Weights of a small mixture-of-experts language model, trained from scratch on English Wikipedia.
Training: a variant of Muon for the experts, 6814 steps.
Below are experts of layer 4 (counted from 0) of a mixture-of-experts language model. Rows are named router (the router's row for the expert), gate (a neuron's input weights, with its number), up (a neuron's input weights, with its number) and show model dimensions 240-319. Each number is 128 + 24 x the weight over its row's rms, rounded and kept within 0 to 255. Numbers have three digits each.
After each expert's rows: "gets" lists some tokens that make up at least twice as much of what it gets as of all text. This comes from a sample of Wikipedia text that the model never trained on. Tokens count by the router's weight.

# expert 45
router:154167132102138088163154103171138130081134128141147151143148157143151143137089138121130139159078176133081149086128114175104117099097098124111140097153153174126116154097143117153080109103143166162132111108136170121134155151109111135156149119
gate0:115127140121123154179104116138133099123130122138167100098122156112124181103116115153170132120110118141138126151120128118132131142127139106091105106095119128069147162097126080133135119096163151111107154095132136128105085138111155128139158113
up0:093133122127183140132101100120113176078156111155167125126105123136116127138097170153135113137118147162139098122152138143125109098149129090127097093124127067104153149138162154122102087114146106129116118121114105106163175156094162163108142141
gate1:135179151117136136168150097115146076145126121106175159113151110111156144109114149076088085136157155177102113173096108138148103143135123103105114148076119135097134124093125121098145173087120097140173105115135124145128161089090099096101084059
up1:129158147096126098125091099148123161124099128075117096138113119156103141144085115074166158175140118143152156187134151112099086118120150108124154131161118132120102120122112112150141085107142075111127133182102169147124155127121127149128130137
gate2:084168123143140134115127100107148124139151150084153128138108166136123130130151168123126101203133061108106133117129095173158141125151098129102148104121147150141164115142122136120123114107144115151091109121078156108128120091140152097118109111
up2:127149126135125144140108139125136155127127097118173106096173135139109113125144142182164161149135158056100085125133094169116127099149142093160086137124150099100107111144102135114116113094162107164139109121146125144145143139149136153078138130
gate3:146103129086134118172098124118122114123051109169147128109139128118162132088101148146141130159081118140103166118159128124144074132121147137132107122107111071128078138132096140167114127141154132119106115107087137127112144107161134109127127135
up3:099169072107150111144127146080140130104139143158136108119118084126167065121116147120132158129137118121146151095156150167112125092155139149102147136153160111147096076208130094179098140083174125134101162112135127121133117140118122164103118147
gate4:144162166163129135129132092081187154125179147085128128147133130148101096085141144163136108121113149104096121156123143152103148149145120118145137133122115141134102138107145106113170146126119177128147165115160142138148147120108078097143127082
up4:086140139122133095115145125131119131143135105113134127107115123129143103126119114136108133156119084128124088183119140150126117138166086121144129102095124137126115160142081123118111137145148114114129098091149156138108119161136157133168142146
gate5:140184127139139058117106115136115124147133120134173152139067121133114118118102103175175151125133127126114182137166175146098131123153150167106117159122101119135142084121127135057153156107156143121161122109126129082158118102067071129126131135
up5:136176123126120144149152116144124131124137143110125135122099066152179104163132161182154073079148150143154123161122163140150136119148119132110107165131103115116132170139116129134113149110120150121114109113128124104112133155122134091145122113
gate6:136135124135074093156071191134129089162148109123142124158090132098136151080082159128080130117164132122114135116147114146128112115101127125088096123137161150101121140145137103149166200150167096161111147121092128116109099120120125098119118119
up6:133110095105111112148131142121103139072147075142152141157121108148115117118128120129149147177109141081142153105140097113106179135171139089134066128156164139093169120100143115113123144124166133112127173085143132128129120134146153103098127090
gate7:094135101162122150146115140156104073096115149150152080127154165148133114151132114113110142145148134111118152139118096160153142146174113122118096112157174144154143108135140122122141126103177133125110096113134130135115101119118119144128152102
up7:088158130153110178148143133109133098158078161122122125084111138095174103126061103139101116106151151135129150128159120148128104142142122147113110113108133124116107093085145145091112108071124168086125164100139083129122104158111103130122099139
gate8:131160105150170137111082167156127104148154151137165124174144107127126104159116148092142088129102119157131150103114143140150143093122115138117155103141149074116163144188148092146138125165130157133135079133134053085146143124101145092120124081
up8:081093144140141118145091112129144096122153116115104125101127140167172119110144115143173145111096063117148124109093159122165128125127118173152122095098077139122155152134129135128129135145157096120126092111148170122119108150150077106110120175
gets: ",", " the", " (", " re", " de", "%"

# expert 42
router:134127127119159098123152117121163146122139132138155123153140119145117134121108132111165122123110181126109148112158115129099096098105114159121141133170143156135156159102095120137112115128160095142143141122119206165112130153111127148158131107
gate2:118136132127167128145057100140123161135110100152177119148154123083107128137152122145124117139098140109121123134132165132162074096135133158113158127143146126120093117089129108154109133084125126147139107152122127106159111113142148152115069121
up2:126119107142123128133120118118154146145150159117139108180159157166094112168125102127125089075162133113155152134099122156120123157121168145151146118092123106101134132167133133143127125159167122145103133104126166138128140139097119086143179124
gate3:105104115145128105117116107156123109165140134094111128115128137110132128083128168099137151108103114178108121082133093108133137145114149092170087137157145132130084162118125137093114098132105110133087133139115118164135123141130120151145098084
up3:131095117089104103126146104166145141135113116147151093145124133184133147138110118133166142163133108146144127132135124128133130126122098160138139082066130149079137128101106147125124100132121128123126105122106134114139114089152136131140158093
gate4:126136168177160131120126139103129159109141127135129147117093159122170181119141126131150093143128125109170157140101130128149122141135121087110154152121119069114156132109184155149131113130085096159088134127124160114137131136131126124169104130
up4:137135146129100091114106120150061115151117120062132122123142093113144167118133085158124165122113122156089093139089148114162117137158133145108153140151092114150124191137165132114155088139101152128158145104152163155169124103159109120106114134
gate5:127169098106106131154165133149147147102171125107094129139121119109118160105116132131115140124101094098175111082095165116097109087077131080181140105111114091172145131125185150150113106130154184112147120123134194145142130091141120129144174164
up5:100143132148105136128119126116127129139115142141141148126109120095129118105152169156123119121109134141089149124139111143181113103124145097136112114188165096148137146117155141119109120155134139098145196127090130153120133152113145137179096130
gate6:146171097121134152140135117138106106128107148131093101155135109098162077123142106167134143160192081156152127118132100090159109147141120112129128150119090140142133159133115146167109145094106175115157140122166108114106142101132125117097174107
up6:126106152123131110096123101114133166143122112122126111108148104125088134151124166136164094091079130115136089135097128126143130104153182158133121073143195096131108137126145130135127100144123106174147134130099143132128097165117115123139087139
gate7:104212106158161121130100132105106115118141096134134112154130111120112173154149129108129131168121159118128115167166075092105120172131128147125103137121130143101182145117121139115096144098135123126130136115114122156110134138096146160140105148
up7:091152139155107112104137099140105118175129082088121110127158109145133142127155107107124111100136116114114088105170091127133156143128110148147145145109121149124124164156131097082119138120082124053150118104121099170133151170127158117148120146
gate8:149154133165132141069137093142141155153141123085115119150141117089138111052095130134122130125128125121125131124119118119166095121082117131141136178138139108159164151115121060123133133118095082123146165104182107179123129121143146185138129123
up8:113124155151116113078093107152139138152140135104160102137151118074134144068149134134188088114133128136139118125120139115138144142097144135129093136132110104135167134141151122127143102098159105103117174135163122123165118072145164140138144118
gate9:089113143178139088119140144138119157137113129106169154099102175112102106117159135165156126153103105141174158103114121142152154130156112169118153153124139142115124140157106151107141105132127110141136113140079157093130170118141099152143162096
up9:168133092117141151098147153132113097133101125134123179107150123165120119123158109116127071132160165121140091134095134126151138142124117154156136123182153155098173140161143137120135117103137149138137076160148125155166097134086178090125134098
gate10:095131101086172061148139136087144152149155157099130123104151169118126113121093099135113125107135128114071135136101150128111160156128107137149110068132131141116173143125075180126094128066172116127154089153139175144118081118122134124157165140
up10:129106121139140136135134101132149109141145110184115106117130136126160092141109140140183115152077165156184127105156129152142108117129087117137098118139160130118119111140152117097147129125152178105178153122136131081143067122137151115116139153
gets: ".", " in", " at", ").", " from", " that"

# expert 14
router:129115139134091096137150113162154124120136158126163148128128193151130146155118149126141122128151136084131065115158115157122108094162123146103160117162159130080131128110100088106114101151146150148147105119152156166115136142132120126122127098
gate0:098120118191060115152160127086094124170124138154118070154181118103109149162132099137103130098148139113123118098127114131109178123148136104165144110136138159166123163116112147103119147100143153127141122104109121126145134152128145178125122130
up0:194131132141129172094111141124123128065151155127097150133133146108128135093114141126121133118136137110097179140115126141144137132130099133110128152133114160102128076152151117130129141122122125125129118152178130102130099105110111104119135133
gate1:144094127137162121120128120132134178081139131134159079129129117166127149099107127103128142110117097073104148127120085137125139094145091117142125123163135122163135159105137167110104123142109130101109137050135153157149158125131107111100093226
up1:116124109103127113136096165146148140121124086100118064115137075131142115089140144132135180115105101074079084133154129142125156113099135161125088119155133125128131164115091127135111094109112137106114153131122105153099124117135126149130118134
gate2:129119143113116074125150062144125109159181131117105155135139163122146144187078134165122114105123119112107096117128106091154109111186157168140166144092163133141157125129115067099164086139124101133122117094132158141123111108149115144126107176
up2:156096149151110138134159121107148068152179100114107164140123138144089155154113099164116126120102101115115124118121112110119135155152156120076135134103116117135129101162092082110154127136145117160106082153117093136124134118172112147126155130
gate3:097139124112153097095154132103201112134129110144144126129137155111122100171123139172139174078170128129114165130138098157103092100109164163083141118147106122128137125153112137144146126162161172176135141154172170128134104147128142156130182152
up3:107127112151160154154107119116139154099152131120167127109149108101186150155154133131102123105083158130151115164136136105105104085089131119103142160111127107151161128118120159117114151128108144156119110109162142105112125111149152180162158131
gate4:152160132112126094129155129082126105048116161142124121168195172144201128128113132115112158145132107091087120151147119132130108110140124082108143167109158118123092095147079095141127133117143084123166087098128128130121122151144112166085131115
up4:122113107156128128115113143091100104127172126115164161099129142131109120120144164112042127140107126124155148128151113146160119111112174124157123172122132102130116165123142133191171164107165107134163134103104150118172138120174149125120118128
gate5:115143103181148135079138122125116087104126135129147151156156174099096127102132153104141159171152123128119131110122106112118158117101158122113108117104107157146143122091112067094140148142099149151163137110133162127143165096066138084112178148
up5:210117132106099081122149101145135169158145097145103144141125140099145133162102119136137108114100171136117130143144089117118106126114132160173167092163140110126120153142114112188120093125140127151107168153116114096119110126128093160146110162
gate6:127102151099134131137126115147122177092143138127120130098102120151098114167159134088124107118149081128136135128117149139138140156184093110134155069121118104125118121120105143074120146110174103102117120132144144116132134156108096098167153194
up6:085136109138138105119121146158154138148112107109123159153162146090127143156106123179128060096127106169102187164147129134141160167129105110150140139150123143126128130128137164097107152124107081146083127168154127125131184134101186129106120149
gate7:172171101164099124110140129118140145095130144110124127143127150136115139110111133146126179122142127155174134152094107131149111146134141124197131152108145122142124161106150076142151129097195093101103146121108150130131127144128077142129143090
up7:161172125112082099106102126148134080144159131177079104162094120122103140132151149067137142132127116165148116160114140106111112116167154155133114161120151160107111172165109136137120176149095118131136124107113148128151107130127109147076103164
gate8:118125133117108118093138166131148111147148153139116123154137106137144106162134113108143162131135135144131129102157109055138121130166130176151134132125148149164161128149139096173090137151121137105128126130101129137119148137136107136114158108
up8:117175138108080090144154117153136090086131114150112163167139138088128170183104123162109083173131111128120109146169116164136147124132127182085127134115111129140130105130126138164133177115134098119124141145138134149150125160110126106114154146
gets: "er", "am", "is", "um", "gen", " such"

# expert 38
router:124134123111134104195105113167126090148152120119148186113144124153205114128103130118137171143112129133125136127174126105110134139125070132126128123138145115124127138113137099162128129116181111141158112104127174151110171162109136126151111113
gate2:147120144077084103109109129137141164109115098120091114137107116145140138130126149122129107103128110162181128118126094111100088132142121162118104102135121153107161133135151097124120133131163137165151128113129137118119099080124131175103156148
up2:090122150131087140141171140135149109129128133122124119162135093083137104099148155137119112123154087135144145109106089088123139135171123078093115151162105159108112100165106125160118158182125096137131097130158110115112106178147134103112130106
gate3:142107121158106198157138120106131152151156110136124126140122141171122137155130113068112143119081093095138102126137123186115109179078131136152141148153119139104128115116131123142151167126104164150126106202106094139133054138135129137170119151
up3:105061112154128133127131134120135128104089097173152109110112080105128107150158148169138160141111141079119130151094159124110174106131159138134148117104144137131149111164093088139136124116110152118106125115143176163125145129134096116128118161
gate4:112106149159146150112148165136118106100123122131138174099108100132097099155105121149146101105121102123093171103134139104118148123107148131150159107191127096086135110112093133130118139125123122116140091097113096100085074136088101112114155138
up4:104099102133125087141121113090125102179140136180151117108122167114114130114152166128155130159119129097145118138109112152165130090133133148148133088159129174153127153097130127188152110114156145146081133128152160098087139164156181136114108139
gate5:119120138159102115135116109126133147133157078113099117090134088121103154156130187137142139118147153119146121114098125132087119088088167126150127172143163163080137152121109140115153137159120130147097148108134113112134123164115126163154076135
up5:138138119183157160154137158156112070136122156152171084155133156123096116110144136125090108113113099121068149143128144165114140121121144122084081150132130125164109134145121132116098116113169141139149150111140142126142142117158130095140168098
gate6:117102083079150129141135168135097147148149138131131127139127134136110129099150108091124168131146095168126149112143096125110111155139102140162171206121079177149088123166145112144115095133143150122146148097145117097109167106083178160103098165
up6:150093139198101125140130106143115138158128121142152144150126121106101177107141153109138193154137160115109093146098147098164122106143132124149123098075172165127136070098117121108122125136128120129140140130149149140125113117126113145081132123
gate7:113134127095106125154106094087137115132140164135123149145138104105135149093144112097116120101115115108139151124143136135084181114125126117181095120119148141120146139106170148122131141102137164180116133105158116103119116129127123125161119102
up7:155116144124101138150127140164122114128124085129100109117143101125144090107081151143136163206142175091123118192093104117125113099107139145104148148144138174151095124109145097131108114126122124116122131144084118136117130125141149099117093134
gate8:140084102135099143125124112096142166134103119145119113148120137095147099109124109141113164140167122161156150099125144143108155117115114086186130106086127148099093179130092158130132105134121096114109123092108143124114119142089149119160144163
up8:117140131133113111124151150114148121098144146123139141129139118090127139153134133142129131115139118132120110136147083122136133140089105168118069154188100075109167119135143159124142145127170174153169143180106124128113124099109135131074143098
gate9:146129087138137154110131126130116070129106116135127172112092090127152111080112106135139107169104113102104111155147108138109132106104094115098135154093148135132088136116149142141087121133148137168119109158139111162115128092117077161116115176
up9:105139115087192120090128102144128148060090123098098084102147169139107144147123132122116129141081118146152156126123118119158109155115153177132138116115146138105119114183157141151108142135123140137129164128105151134099134121164104106114108131
gate10:099068110103184103162098140123164156111182129099200114114174154127109114145143142128145129107114100110134128157098114121137111103131116140098108129131116142133201109106130153142133137161113099146103156118142172124126143127137151143123152149
up10:165126104164131116108146101144144135118149108109112108130153126104113147139144118163049120142114162082148095122109143117118103110113146126142118124135106107124113215140154133121131123106101148105114109125124141137093153113138169149094117114
gets: "ed", "ing", "s", "e", "ted", "ated"

# expert 44
router:147125136118176127148124096133153130151158125120127136154147133120179080149088109102158126134102143136126160126140125143122121119086090130122066155155134117150112130132126154166120135137149125111167117095130144182116152159068095106134127118
gate0:124138079153179123093132095121136144140118145130127110152121094151104106125146125127181119113125092136114131163133095141155119097140154115178120094096159146151097148124091166126119097116086115123136108124133132164110130112110169134186097101
up0:083108142148118120153168111137142117155119099101119126134137090127119143139141126125080135106161117127125111152053078119155171150084148136114134106103139100155152117109115139132127151133095131145122116167147113142150140117133129128135145099
gate1:151124175128125129091134106148116136177132124111088113088143082123128087157152094176125134159124181148106145124141142127149144117135112157097137108165114104150106115131082141102117139160102151127139096094154112149123126139128087137137128115
up1:112117117151159146118131083130120137104111146080107113142133124149119118158133146170116159148138163107103121131122127159122135124129141107135096135109072172135148107116125137114076108137135149155113146167132099120083085103094124106103170101
gate2:093114079120139130165126138152136137072075084126144197113146159044120114125156142144153132111113123143121129114113124139134087130120131128087108132105097152096109150098126176125134159090157094132172132139156142155114108085146173121073090103
up2:080145127140139155111133129126125171129140108114136154135136171131152120166145137091161165152113078161123119112127135114154072138105132135157130158136105098140179114104103111189119141168126103112121126115139174172142108130169172097133111158
gate3:123122134102151124167142156144095170114132159127135138119150122101150113129170156107123148151142104107142145103155116136125164151133112093162082149109154110129105083147129142109147134125152177105142082116138139140134120110138126112166174149
up3:108106133095192124108122130181154149174151132145098120126092125141124162131094141164151106097107111116149148106135122143144131172132130113125136088092129124138151122128133166123096108144120121092117133124185142119110139136130091125114118160
gate4:120114133139147127118113168134125138128129136093134131142164141116138148136093141108141128104077136119093145128164144169122200136107104093111137148122141141127106118122115159152096126133131153101103129080167101135112114157131099137144160144
up4:145085133142137124106102148154108118123091079084118148090130142101136111136127119101138113110097128166114146128142112087128110152150114151129130134174134129124136131106136086155136075111061118094153146084138098146130109129104160144124130122
gate5:142118121137118147134126138084138143113101137119140149166109115080130110124152120108148136154136095139114122064144143129135123130124162127136101120120111147105114128140106115120118134094135113080118114126099138149096152133114115100112152097
up5:124142131142106063165138143129086103155132126132120080133160116129130108125144134110117067145127114117139156107136114106138118122084112127132138132162108175106129146098154096126108133108095139128148133120122135156113136116111117096123094121
gate6:106121126125108138116153107088125107155107087089120146146073133133088152134148107114107168099128098158132107122126153137115167096152105156147198125161124136087159101122172133115152126189092105131123115075137136145121125108110115164153075147
up6:129146144192105142133154138124128105099166134106152100146161111135101091120100153154146138151118108115118150141115106113182138160149112198138127135164133151140144120107137138110121100138135191142092096157142163140102122137128121124136209151
gate7:103115112136164110115097160105125105151149143137085100096154157167131157142124089113120145132148147122143100118113093145160133138143141106131106130164141133186106111105149148168113121122097116126141106140142121139161151105131092079142156128
up7:158089101158154105093089174108085142136140082120161144113110132129171118109166140085141183125102128175126128123076130150150103136111157114146113134116138096151171123109119090134179133114100151144150127089171093110109122114116116117127111135
gate8:086134140128183124126117126125128135163078145111137112106115159129160156134123099110110136103149119125114133132130156101118167133103152131130122151123150112173157109131141131127115101157160129155141152142140121169140161137146135160128125155
up8:127174154128102131140177172113127111153111141132150185108180148113111132115107167135112092115119102122105108143111117085153126124115117129133143118179130164138124090126132136111130135172164143103098110117144158135144135111115126106085161100
gets: "ing", "–", "ting", "ning", "'", "king"

# expert 23
router:123146137087125126155122155131124117104154093122119103087146150157146166122119119103109129111125147128116136138122110126147141155147111118101129139160159148118120123136132096114135107138152112136137069104161151131107149134118164092110183130
gate2:146141143129094126142092094115142174158130134120130150132107129144136159162148155098153143101119151091138103143157158099086147099128138085140094136154154110118134154126165123113104145168138128146136115103132145130076136125142108090152114144
up2:120147155111134126107099107145156175087121094118140107185160130091134146131137145108121127129164126074103133077149104119150184057115112136150128128147117094149143101114183135098118086142141118145085154103123116192121171121137138123169090117
gate3:117155110111091149095125137113141146089074132095116110107146151123113072094156115068125110169100136089094155119108165138143104166100084141109153135163077134144149120101175129149164123134151151116154137146119111120106125193108173121167121159
up3:120129123106156126154092146105101115115125143123123083110155147116125101086157123092071132167148167126113119107123139109142102104106117117102163127156114147126132130129166115159139102128157165132120136153117103129136125102109159155170138155
gate4:091128169140130122131105128123141126143086121113082103136128096114173094123147133140120141133124117135109126177145128160122187140106127160115121124148171141099137137105122120112173143125152103150108067091132117123146108152149123096159159099
up4:123161157128167114162156073106128150115127111112143097144131124148133122121130122089135119113119132104085138155129085145136095152154131112108129128113146139135096104103097141139132160138087101116159124145147115164095101142152168111148134121
gate5:180144118147068125119174089127130140136139136171099159094153116112140115104145117137141159146102131169131160136105193136115176192118130127167109102106135129111118115109140126090113126143154136125113131100085132103143140141118113115125103120
up5:156172143117152085137118134112142106097159181114115117114136118142171099124102091161147139140135095141140139125093127127128125118125126128126109117144160120121153099135137129100141055137098120074123114126103098156112129121167172081115183100
gate6:106160119107083102125107096130124146095096135127143155116130138096084122137127155179121153096116124117145122120120099137118126112107153132124155130108113115105130130120141142179164111138167108107128132118122104174122131144101109124095113185
up6:140142111104108141121114126108124095113101118152127125152147131109130123113167152111119120163125144130139125152121152122133142121121135119143114145139142116172173061132112122138111133083132155109111134124119112166096129122147164124136126135
gate7:118155134138137148122120121112186117127142106142146121074131131126168138128103140144135141163082126142138118152114185154159092134147128134143112108148146139175126132105099137145138089127094103101104110093118109116144131180090142122135157150
up7:095150119113087109125124139165121202184122097164093115128117102089185125132112154129118118134140121140097133097128141143106136140120113154118146112124144143116119109160162107123123133142116156168143138138135105126087126127131110138158141076
gate8:160133101092119158158135108143149109087165110118160158134124146124114161112124186181143127132115120129103110140132098106156145140137150160081160142131121088148104130129137112112113115094050098125145115078115153119108111112130097148173161102
up8:139121105099149150152180110101156112125124136136123099155142118117157126100082110083119162148143123102110109171122094105141152165167150120115118135142189123115108145116092155124127088088119158103113085132141163128101118143125168152123185125
gate9:111105105138127155129132162127120144125147125117124121140143097091126157095136118179148120165134102111108163146155157138106174104125133118118143142141161103102128105113110127129146100083113112121170138151121078158108130089108159110137106114
up9:109122143150154130154119109122162092136133151119113111115123087121138122124111108130118156171120085164127081139133122095112083083089052136124153119064137175118173139118151146105134146162131123147113136158169100169139161160165111131102118128
gate10:136112113122155127123146144109121081095162134115127123145120130153134104131136156115142178132135129119118120112151093144121133156141142114103135133083120170115119124129104131103163090142118065159123132109121095151088136129149156153110142148
up10:107121096165165158111126125131126168110150142127186129120132125123117124159150117131118106125106101134160149142089121111142130135099101108143137157118127158172137097116153167163150171141107147118105099130114151118127108137093165104116085114
gets: "z", "s", "k", "an", "ka", "ung"

# expert 0
router:144120116132122110125136084146158126115143172114124155137162181112179117086098113112095160123140146137134149129176084146099120117089061090092113155147131139118109116060078120130074105141179108164132140069106137164116155122099092115167105134
gate2:173140102130151118145155140095119133134130133182084125132132113130118129163116125097111156121111142089149125096159115113147114108126170139150158111089149107131123102131066144161115151156093125114135131153130119180123132140144169111154156116
up2:118119134152115120115097117130124154175151142155162120130148133154082130124088130158126181095186147143150102123109101121140121125116095111111109128130108118093106136132107126119116095101094125144125126100126162148130168138157207167140135107
gate3:146110107125098095165158150118113124100118129121110128143128113092136115132148120098119112126163146060096128143149162150141132071129127107135086110151114110091175117135108155152156141141140136150040130106128114124126102157145136126136128122
up3:102156117081123153133165198141099097087139125139146139140120123126135165129111092130148085131150141110129107102100142131148133101117173127119128123106131145078120144117094127134167168164149134133086169129127118139136118144115076100126134162
gate4:110155113139157131105147138145083129097101136130138125153112113140116122124120126115133183132121146092147131122145162197101132125128144129184100124121127165140094125134141136099126146093132149106128103160170168124132136146136118176161141131
up4:107134164146167103128155097124144147146156154112131128095086148136115132082089124153207114152122128147169110144098192190120103143130095138127135124116065121137103152161162137155134112154135129111120133186114168108121117139120147156152137165
gate5:141124138153143120132142118114081130141167095119162113132053152122114123091128117109123142152117153175118093143062073136074170075113141128115118143108101125155093104135144088131153092108168130109086147124136115166116135111171109116175136125
up5:143158148120149113101156105122114091172113131137134125078085146146137171103104135157130152151078144158112080146102122139166148128170149125152131168167123121162117171164134113151124133113140094101117115139121163121143128120143101116136090066
gate6:142119127113078131133125115137080110147127142160115132149112180132118107105112124153100111150118164121125151110102109135149108159124129161127108176115155116146130116097150135082144157097124139146138139095100124168156120109205170131135171142
up6:142147129118116050138119115116144104178101139118149133105138122131118196156130136125125154141133067134121062131098160158136121097120131121162123131114116127133137124136157124109142136124165117142122153151139168156186078134148151105136120111
gate7:090129133100145126115139128116124075153105117136103162145083134110127105153111136170137128123134103106152118163209142163122101102104125147123120073126136140106132162132109099130085128140099113164132114141128159132098094160110136156142145137
up7:121115134051089145137100156084116151118100126149135135126111136113167101105110165131143159128188085138091166116124116122158133145097135137102090129105109150131146093106127122112133103046127115094159129122113176113089158142077136092158121101
gate8:099162111183104120092135134131147133117117090132106149129164132119106112098089126111094110145108139118182165131129096130137167168094149142142143144144121154120113160106166106171126153112062134107176125115098138084134186133118127131133132143
up8:133080126160134109133104141133102094114132147155176114168130104116122136115140119139135128082128123184078134112114146180146088102155110117118158105131101116152122148120156153124154131127111153116075184093114135174146107097172110146114164141
gate9:129136141122093148094104142087129118127133125131139105123098126143096129125135128100179124172115132067105104159086119134147113101150173127118127133159128141133091123084146140117104134137147111078116111104102135174154199175123151101134161118
up9:150152148163120136092153112152081115127138152145117135105093131105151165165171141103162108134126149131128114111125143148114178084124126132151129150095137137139130111107133142125150143104079102137108151117139144102144161138101140095131125120
gate10:106153147111137098074115106095184124115105134131150104143122141116137149140156124118128107117115160109162142109134144138127186141120156145102162094145124198129109153139136113122146100142147125137142153107092121135201136122099081123142086191
up10:112126088140156116143091148118119128092108137112144187142110099121156106115134106082118126120086121139122171101104092148105150126120140136119098116108152144145091097119117112127138143133123146114114093125143134120106110146087132151131105132
gets: "ly", "ed", "ated", " a", "ally", " more"

# expert 40
router:152155106134168120139125134167130118114152089090158137141104133114171145136129157102160148135117133120127083081160113159139140123097150141107075094159174089120143118126143109171131161119167147137154141106107137159135124136143086078149102108
gate0:127183108135100126153171123180136140090110149121128151175097112124127177169121121139124141116142143118155180094107100120110132107114122126154128159138115116086081144099118121106133114120151103111126147116161091116114158140112117127126164118
up0:114130139183111150072141130132117096151127117113141166139120138141128156139136129120169129131151150168143124135104164114112138125114129145115120152167135175086102134157136128138135160106147154108165161142163123123133171127121130121128153118
gate1:122141115143146101103139169131153123171132110096117142154140141148178145097113130125135116190101147116087115159132126158124139093138075113117130054099099136116176123142135115119121198153116139073164171134087102126121107107140100118111150138
up1:138131118128118116155087139146143120117112122175140173117130115130145131129128142097128159114112107133122099128145109087159122105131148128189111173097127129121111125042134129140119114150081130075102124138146144142127078123087181129126095130
gate2:136103133132178156139168129107091119106114128127156169102059167098142092111112109112151162134177117130113158121119142102099151155152119081122120141124079095120142158143155115132113103149129158161119179093175133090177142150135129120127145111
up2:137148152127133117094118111091079142136134123109098143120132115151145110092120162056129104124133111190145152120117119129132211131129122158141128133167129112134115131118125093156123151118124126116142135079150148128149192143078125151131129149
gate3:111114100114133121114153164141112123170140128156087122132143164158102126138122129114172113121124119132134103147119110135134140127153115101137120148127152102128132127101158153160138138152095167104156159121135130141101132139101163157105130105
up3:146082119145123119133143168160139145125090105120135114154110104135136093087136122118198167108141130120128128153127084107148155101164147127138186133131088141129097129133159154172153120139091148157123147079137109119106118123097156139116121108
gate4:151096090182181118128128148116113092115073084162135093171127135119178124089097135137119146079132151154098132140151121110123105162091121116143130085151122127109125107103113125111142161160114107093091140155123138121114115125107126105103192137
up4:106111117161109117097122143136152102139087096183131119100168122123170101163081139134172111110144158149103137180164153154153125164129158115131110105159131130125160151147103169122093164143074077138148133171140135103131146155170154134161172135
gate5:163114096135101171148112083168181133149132132114121116099155099112127148102103139098109152128084154155171154144119066163092130099117128147135120093083117102133136153119095150110102121101089099107176126164101101104134118159102122136091151127
up5:134118111142069112115114112122145127114118128143097142113092094143121073129100108181135147108107173156135157127113129166121128092180134142122102108168113151095121128084136149116156120127101102138113117156136117096079111154104078142107123152
gate6:119097127127144117122172119146129120134151091147134139124111108135116105107150143166109122106159141112117145117127112071125138161116119135127121070151142111136141123107097154118136132146123084140081134114130134109144170097145090166122088103
up6:084097151088121156120131081103120144127090158112130153108094146146131139143118139123116152104143144104138117140095149157113116135126095126191158114135102113142093116153115125132106086106161111142158120111115157101148158104063169080123157105
gate7:153169180156112122129143101139104119149103130147141140118105115107083160156136101095141138128115160079126118134085150114122124131075155147108140138172170154141146151136101129165113101097127131148124105161142208140117131135077140141126082096
up7:126124129164098125155090136122142144078125138108139149131123127130089114137122152155155110098177119168112094111074170106107142169163122085133154132140127148133131141091125143119160105158149123099125082104149149115087087130093123155157147145
gate8:144131136174117154118125130132147107137148098126139136146145147106131087107109156161149115116141115150133130075141070127143099109148113172144144131152144142122126126142145121149121149184106093150109102083103095157109144141169114153152122105
up8:112136125162139124105136104106116116123112102135126142135087116089107088165102102191155109102126159155124116097105109129146118117120099143086105146152138092138107108122157151134084119148106139116117110120115139145113140140119102165125108122
gets: "s", "us", "e", "ch", "le", "x"